{"d_shared_expert": 0, "n_kv_head": 3, "norm_eps": 1e-05, "qk_norm": false, "parallel_block": false, "init": "uniform", "init_std_down": 0.00629, "lr_head": 0.013, "schedule": "wsd", "seq_len": 1024, "steps": 6797}
Below are experts of layer 2 (counted from 0) of a mixture-of-experts language model. Rows are named router (the router's row for the expert), gate (a neuron's input weights, with its number), up (a neuron's input weights, with its number) and show model dimensions 0-191. Each number is 500 + 50 x the weight over its row's rms, rounded and kept within 0 to 999. Numbers have three digits each.
After each expert's rows: a language model's description of what the expert responds to. This comes from a sample of Wikipedia text that the model never trained on.

# expert 15
router:398430419530491490470470600553443456462561485542422598504515490504440408493599590587480541524464490579502447438368549479467536569468496561562421574555483458468458508516532426457442577549545458538550477375438502440499527446473524523442447487601548471555445533448479522446527458486433364494547531501457535493524524560500494488548570489473590542549497543557553468444561472467507378568509518482510468458513580572515532433581493541488501462466522442544498512520511494553524540529487528557490569528451439560480467510467586462480544503385507434533473481555495540440523579545493519441
gate1:487505517435447506438597495663569450562560524486437484482432468559461623581509466476569536499451464445528517493591585528605438524358601486447532464583487470487450522465382521518437467390485484566468463552425450441554376523507526504482545548482468489471464603477554511527511435545514507461489536457530509474531504529438499526413563433548482599473467526525517419521484534473467525412498477508519490459469470560497492445426539472534574474506462449444536486440466577525519473475564442527555578437505565511493512553449507556439472527476490510472576495498474576551444448501569443491
up1:418547523590539497486491547500479486557511484508488481483552517501473440498502488475618498458519429509541470474512537432500495497556454562522349464521391541594476413381546500419551607481454434524503466548586427516497487525423565556579480542453523527551462528501452455542447543444470570496417496533516464425488423491422456517431525440480493451616485533551571560495489560515491495479509451571436505463432547531562549530383368514499514496642444515454600441528514547578551466538502486444566501545472564488478464527436522513559493404606503511503466516481474534540467501522496520483
gate2:511520503507408573443472499488508486504538514468493480487419476529521567502567531403424523492492541527542564501586537525508459521482538441485591503515530477479525434506393486613640486515462546519602538484434491506477453496488660473450571505470444478487474551508512540512435484573499446459515394500540516502499447575474514478551556498510473392495626485534524522431413421551445449520412547442570443530541480521445488481410575500480480482475575511492436571546538550441483477413482520519442538484609326500457453486500488445452501424550494515611444490461512497478572485551522503498
up2:523536433497556492470533467516451397549422525525484469487498538439502460541447403565597489475463511538541468624520617467516519563523545522484563521481533524529527483500479528434517519582488465496493481514436484498557535550498521512475419495416474420598456594496498452626473501551532451552494582616479506512447553513514477516580517460434598547528469540449483446549479544437592489497545404514485445531488463495521466517431506539483459374501613431475601474419483478583465535385566526509491523394442502403548472452501446536451484501479431512534489456529545524504452510458449431616
What it handles: Clause openers and pronouns. Commas and clause-starting words in narrative prose, such as that, which, he, they, when, but, often beginning a new clause.

# expert 19
router:599476542466551608404468437489456470496500587565527541393586440585491454547543484503387545559520470436451490517539476465437547532484438489573491511570449544552528430454417491457482492518471465569465532540464531535537536503446444406488485540468518495466581554449471482390497504547545556546503466499558449417470588516553539420526518504455454538419565473410521507510405426461448541480573555450507526545568487516518464530539409599519455473544547611558560603475549469551481502485446553493502432480542434492494493513503431575496536485433525524472508499416449500463495420541529401578
gate1:499458503510587438459480470480492481469431554571538483448546500410565485502510477542533461518525516463505508533507617505536575543500471502534459535516416485467450538441458539507471482521547500519544607449541545472473519346469441591463535459496498458456475489541556497534514491442520488488474499518424475537465540490599501537514413557437559468494570412560455561443506604501479451496531425529439474432467499522561500562476550407546496454469563606534563590594431493503453607458507425519609405546549498548326493501380469466525397462532454558413505499462498491527524529499533506485
up1:505410495594396474523503538551468566477530418458402500566460493478547591515501424574502501469425526543543451521477469514399552582370535564484545475563553489482437492563401462461574568454469440507531456628407476567531490569508469432544549511481517497504517524497450399506505520588528465471612492392559519440552573458499467538499467489607434470555531635494459448492513488546536463456524492511499399474519504502515487493449558505494484501503452445575523466486528409569454478449517561483475523464493397561488518581496565558537486504457507493588479487467393446508531477473498554470
gate2:496502523522505390453595494516427479502524503537455505425551539482477451474560562521505466526535515391481465518528534472459449489426488503494446550427412477510453491459581528387397423444498538564515459472531586486455462493510502503498448559475505593540441491493555500504604587519643466582532411404487549539596573399490506547567546454527498556485587442444544486460494490523460552481456441327525501442512477446464534470491488457475498519529531582488562559551517451533501525424469498510516556547469463490558548511500497470434545459559502450451591503415434581427567430514489545524
up2:468574506490524509576427493522553496463506457611504504474518453420483508424501583531393458451549350311430515443487544430478502506446470482459485476474414543576549513440544535480463525481482527513490512437450555524467467525476571498491551576464513534506529505414519502469555533525590510555441527489442467440556554533513531473497473587627483568431517452573550496530477615574538511463493504437458474465499550490509480457440422522551503509531415510434451467543497482604479491451462559526506522555538538570460435591502496445518451532435505476522554565357505575511528512574443478552
What it handles: Apostrophes, dashes, foreign names. Possessive apostrophes, spaced en or em dashes, and letter pieces inside foreign names, including Cyrillic and accented Spanish names.

# expert 18
router:539502514572508626553486508513492557509557554481417488504501616530501636556519549537444514507628561421429546536498437496580467485500493552441455475476513515542482481421565557513467510507505561483619568424432464523417437550523479522445501445523483488533576510543563425493520498426526545467586534386566500534455452459539501527525557447509524387542524504522532397546498534568431484466485593527453540555495507566513494593515470407369468508478553429459479429502521487556548522515551462452455502478537479577433461502490535459524528480464542388527517459491527521434502413539552521584
gate1:459539556520511452502456422502549529491564489500487530507490460589528514507504459530574623422500538514530507482456584440461547482494559392487543494548524350544562507513483496458502499491641425505421472538556475512567537520501501416450458464484493498488461437431625492422465476437524501513508470552483540424540567454514560416507460507434526420440520535505485488568542502451515457474418581586501509577519441446447467465523523519407450508512533524463473621523455391540422510559550507524495576557587592516482420539497507536442440514456427476586392500439554520546505533574458469458
up1:473501561433572484504511601434451494486540565465412540491496506497617503569526488469479631519460565500504585542486460557512432522519548491412476560499568592592529391594518396505458539508423487517511513476463495521449459535458428399464508527487494427545484452518526521435502478453505495532518549604406561481487463485435517442458509434463565532417481433536473534464570540528463474469515540557495549472450495431523444445489533462455492541462463452580529629511432458556498516545578401474496512558593495488487477550566560408512498544504554479484499471539489504408604487453395532413
gate2:432381469542492532465532499547462529475543516482527494411505560480482504440509552437507461537557558485479510528490518409483577461524467438552589417612548534485570452434535459524534501531471512466490483497480471523495471620648529497571488579517580538559461490597537607513497509401576484518460506556625450562588497500539436391488450416451507429442522599472476563471414424472559420446492491525485454536537497471490513454482554500454394542445495547522530465433438495524486442354470495500503542507399512501466495479471504549445524441530507497493445514464503472546596551474523445503
up2:572557578470552415482519409496522573483525485535513409588482494533501527542494475451552445516415535538428618329507429550547480490534452585463453502472608436544485565501480450514558554463458491541483573489531540548519499453424516454479574471486467487480507476437365555427414481479583533478476546532412481488484456519500544580394594559491437535598508510467548477462586604492459537509534509513530521515554554520533484526469467527547468471477514477528581489480540455468582546517457621483529446511612461448556532492447476512440448496512558542455534425503470462443493423522555515534
What it handles: Of and table pipes. The preposition of in phrases like one of and University of, and the pipe starting a new table row.

# expert 10
router:589576434515444466463574498550549405528524581511434427506581521457500570420513540477553603529491552462579421473494582497428422472599514481548514541478437509489502506517577471478411487487421595499520541524447562463456550479542470473415484556583403460451549475412587504412562482478516534542561453477461522579495508496534477500583483492569483439574429493560523554487378470479525493469493470514448468547536468493517535545485464479529493545457542515506481393526515526434493556538520436556525503552536561442528534496393486432491557520507352555525557492515522579401561491471525435555
gate1:538447554461428484560531429547474535482551528478506483535502567490492419437533533402446549548554584475501487548540594542522470401559515464573464495422497507482554462475518501455482394521384529441504622481501608446530528477454423511560540368440531505580491487488439513497464454540513538503514493457537573512385513520547516469482447519529531506544423473434501485419613549536471450469440445521511510575492437568501545468505567439536503521481521495563622524479583524513465436497512403561501481495480548535481479495504426419499594510547617476444460470384465473507528543468527384497
up1:472525438596547484496417416548498509504440598491487532491531459507508572597653443578502536459450410539496428483454529530485569570409508459512482465434517495600572500524532495494514594542511513521572373458568457493501477525546546541533505534539456547432417519499560563479463563401442529562501523528482509514501546575435433467528574527494453558529562470602447530531441516575554517500551551553437441417522431426538400476477407464507456547440498503423534466618405464432545481486492525442520481476525509485505486486554502520483445457506479452516562464551405479568526505512430470495
gate2:388502426590493586549461404466558527564491466563500555549559459513470520528500527528476436443563485478482573438479495407440500466559495439522507460470576549584465499521463442452415492444632471470539425503525549538434527457504526536529492546522533610546443426504483539591561508455522416531509518503519440580508481523443431452486443505537478459557520566554473525500353433611449496478487431489444507494595514436504487622495536505461406537544515574536506566578527457467421580529535554498510476562543534524506495468536499543490515467463465484433446415415510508478461527497481564387
up2:442519430546507524581429393472552520512477534577454577549550430526578455523561465558499543562510447373469476498487583540449550406525470459538413522547547508562533465529503484460485578457541492483560434431555443519462533472486509465473498552532534510517475547518378571579477369466559451526528495559453529521503538506513390445557496509433521498549401485458540552469352506528533528532507475462452593568554478526528519512574533445492538466526528558530567566642512473453541513486449494525470513493482522454433441483508548577468561549413524430486447512576475486532472547507391426484
What it handles: T-syllable word pieces. Inner word pieces starting with t, such as ti in conditional or negotiations, ted, ting, tor, plus not.

# expert 27
router:533452451564439495482601622508562537626557471461485537479514521505539461426508547545470535499507525558486491467522508588492485517437475545452523571497461574441441438513480490567489516414474544502447606503430509504468660473505421561442503564552477496536462533433446591450530544418519531470514498447519510471511452535443493453509509572525480602527516476450533551531422491517449408585455600441442440484444472523458415563566488512504478439503390572520489473494501648495550489545460533542473597528486476445503532473483480565516503461509534389477512514407507453566398543495440474456
gate1:466513549505490516391527455503540441538567499547500505521573591550577545505500480505445519520548552407560536468461567535561501471549546565459501592530488514463472444494472436456485383535462479476483469416498503414563503567517335519482515574534475501593543405433547457521444452589469387541540465519550465471474570548387542515471495558497429500437503539491453483580562480474572400559408387513584496524447534519437507400539475490441484506522511491496523520432489522452502460511474402614523522472531459483495541448514458440425470518454476563478432521547485514523442615478539521482
up1:513512522577480552446478478506512579402471431360462460528616522460486409426473496502435539533543500519506403526480461573499541525547508472484503516509568541531531491550431508514534443584479541488515490489417431437546529433511607413466529540506594552514526517567521523483445533475519505502522511465369501472535456490566510454540444437461477553485562490551431601554390483450575585429405484530513520513521558529421515501522559457450573469510528477518444432585484500445448450503604554465485572511500513479515517581525493541548489420457517549529485562494579388504414483528511487642
gate2:507520490537517497518439453421498523510584472461475467470451514493415621518518449447502462563445534484496472531515544547511464536435473575554477453504483607547494548581546577526508519444567593556486551499377552537580492541487548561470423428546530511526476514389514473467495512570545483500507532421490441562530431535594582532510486486493604452532494413498461580443454443571434543458411536532515581469549520513548429560468537474508434416517462537477407501505468458384521480406478477523476618575535509510531506460446498498525511472484565413477519453389397468526524524473480396562
up2:476469530573446444512500470539410498467554473467476462451543530500538532552432520521463573587466516484524512555481568562596534586447494480457433445458502474550443520494482536509419489532466580553433493476502455594603563509433581615500463537403454498432435478454506469549598467511548427487544481484441475532584538506444490571504601401586433432482508436536494550509518474540429523473470469489412520480522468495378506481436552406526566557559441448408562454527485555525531491423551524463496520504517538409504543493519450493541572476552547423511436491450474587535485543556518510629
What it handles: Names, semicolons, also. First names like Thomas, John, George, the word United in United States, semicolons, slashes, and adverbs like also, later, all.

# expert 24
router:471522486525451478533520583545519599561450544479493523506495447477564487478574393537457452490506517562526501552450480491519531555447533555512515541447497622570502462456477552410579528427492585497484567511502525479483579557507499527561458400472570431462447485479533372405553466453478524498527521567485476450483539544507480647492555529495399466501482479431553563398457462483495516430540459508520493475514434480530522484450476534488492546496457503480448558478418529476523525465561552377539547466541458477491481506490452473527558450433507415502502558618480534624416623514363419511
gate1:462468478525464462493468503501531483479427474520572463555581425503517584501456452497463508459472409585464534531518562556569527550464626474579522556483478586496514387485527524494525510583549381478455482506530447421472587497543554495547478545564563414514488543476522454511471520414557481504451573504484570430514449532454510411458550510403558536518521478549590511416505538470505507529482531516484575470428560518483475426499416466525518462497492479450486393508486491509481489563524555501463503443516440474506502401515487418398538524558574496389606499634375540513495510542426578435
up1:549491462567441495584489511451505422500509438458537496617495552531470487521508487400544464462491503520478564486492491572550545499501555497501636516501571471601516470527526529490451537514442530484382479470516493437485547555550493560592450509487550444519392568457446408349434536426476516540471520434505437500545470545543577362379434541360526448521492511501487521511501514495449440440510435515471469454474524466511476535571497465493516554535475454407586520544505539526488512482476512475489570493554518513536519428572389474510518515449486521477452485521524351520547561529438564591
gate2:547441534545492544443562453560521468514439559520461437478423510445534535536461561524539536583492580503460485524445498537496569524461493409489449529442457510554590498557515383553546416511478532384449551564473444445493455483547548555450479521499580578443583477421462529463479481512538535498514432437504430566493522544498491539427502524518486541471486482375560411400479516487477548548440553464474605613462545444445516535309568583528424517540477561543487457486431555467440510560535555477505542511488538545500426465558522465525513550554487545517507468440452425530518500442557548458
up2:613501440524560552585451477507494573591547491462543547514552471601435475479452488535451439462486462550483502596547575491479442424507541537513593410539586505559419473461340394531521427546556571532503433507575474454507520561421486477511510435569538546518451529496476511508426497573443482539441573507510466474449462494473513475564460511500552538494510512517504542521452487456435417472581445509448503474452577520499509540617512506482489533498430452387505553477446490604472623433420484448483542437487470508522601488472423492456566499509429527463445473537478562509544511564530445476
What it handles: Letter a, non-Latin bytes. Word-final a in names like Mishra and Ibiza, colons after field labels, and byte pieces of Thai, Chinese and Cyrillic script.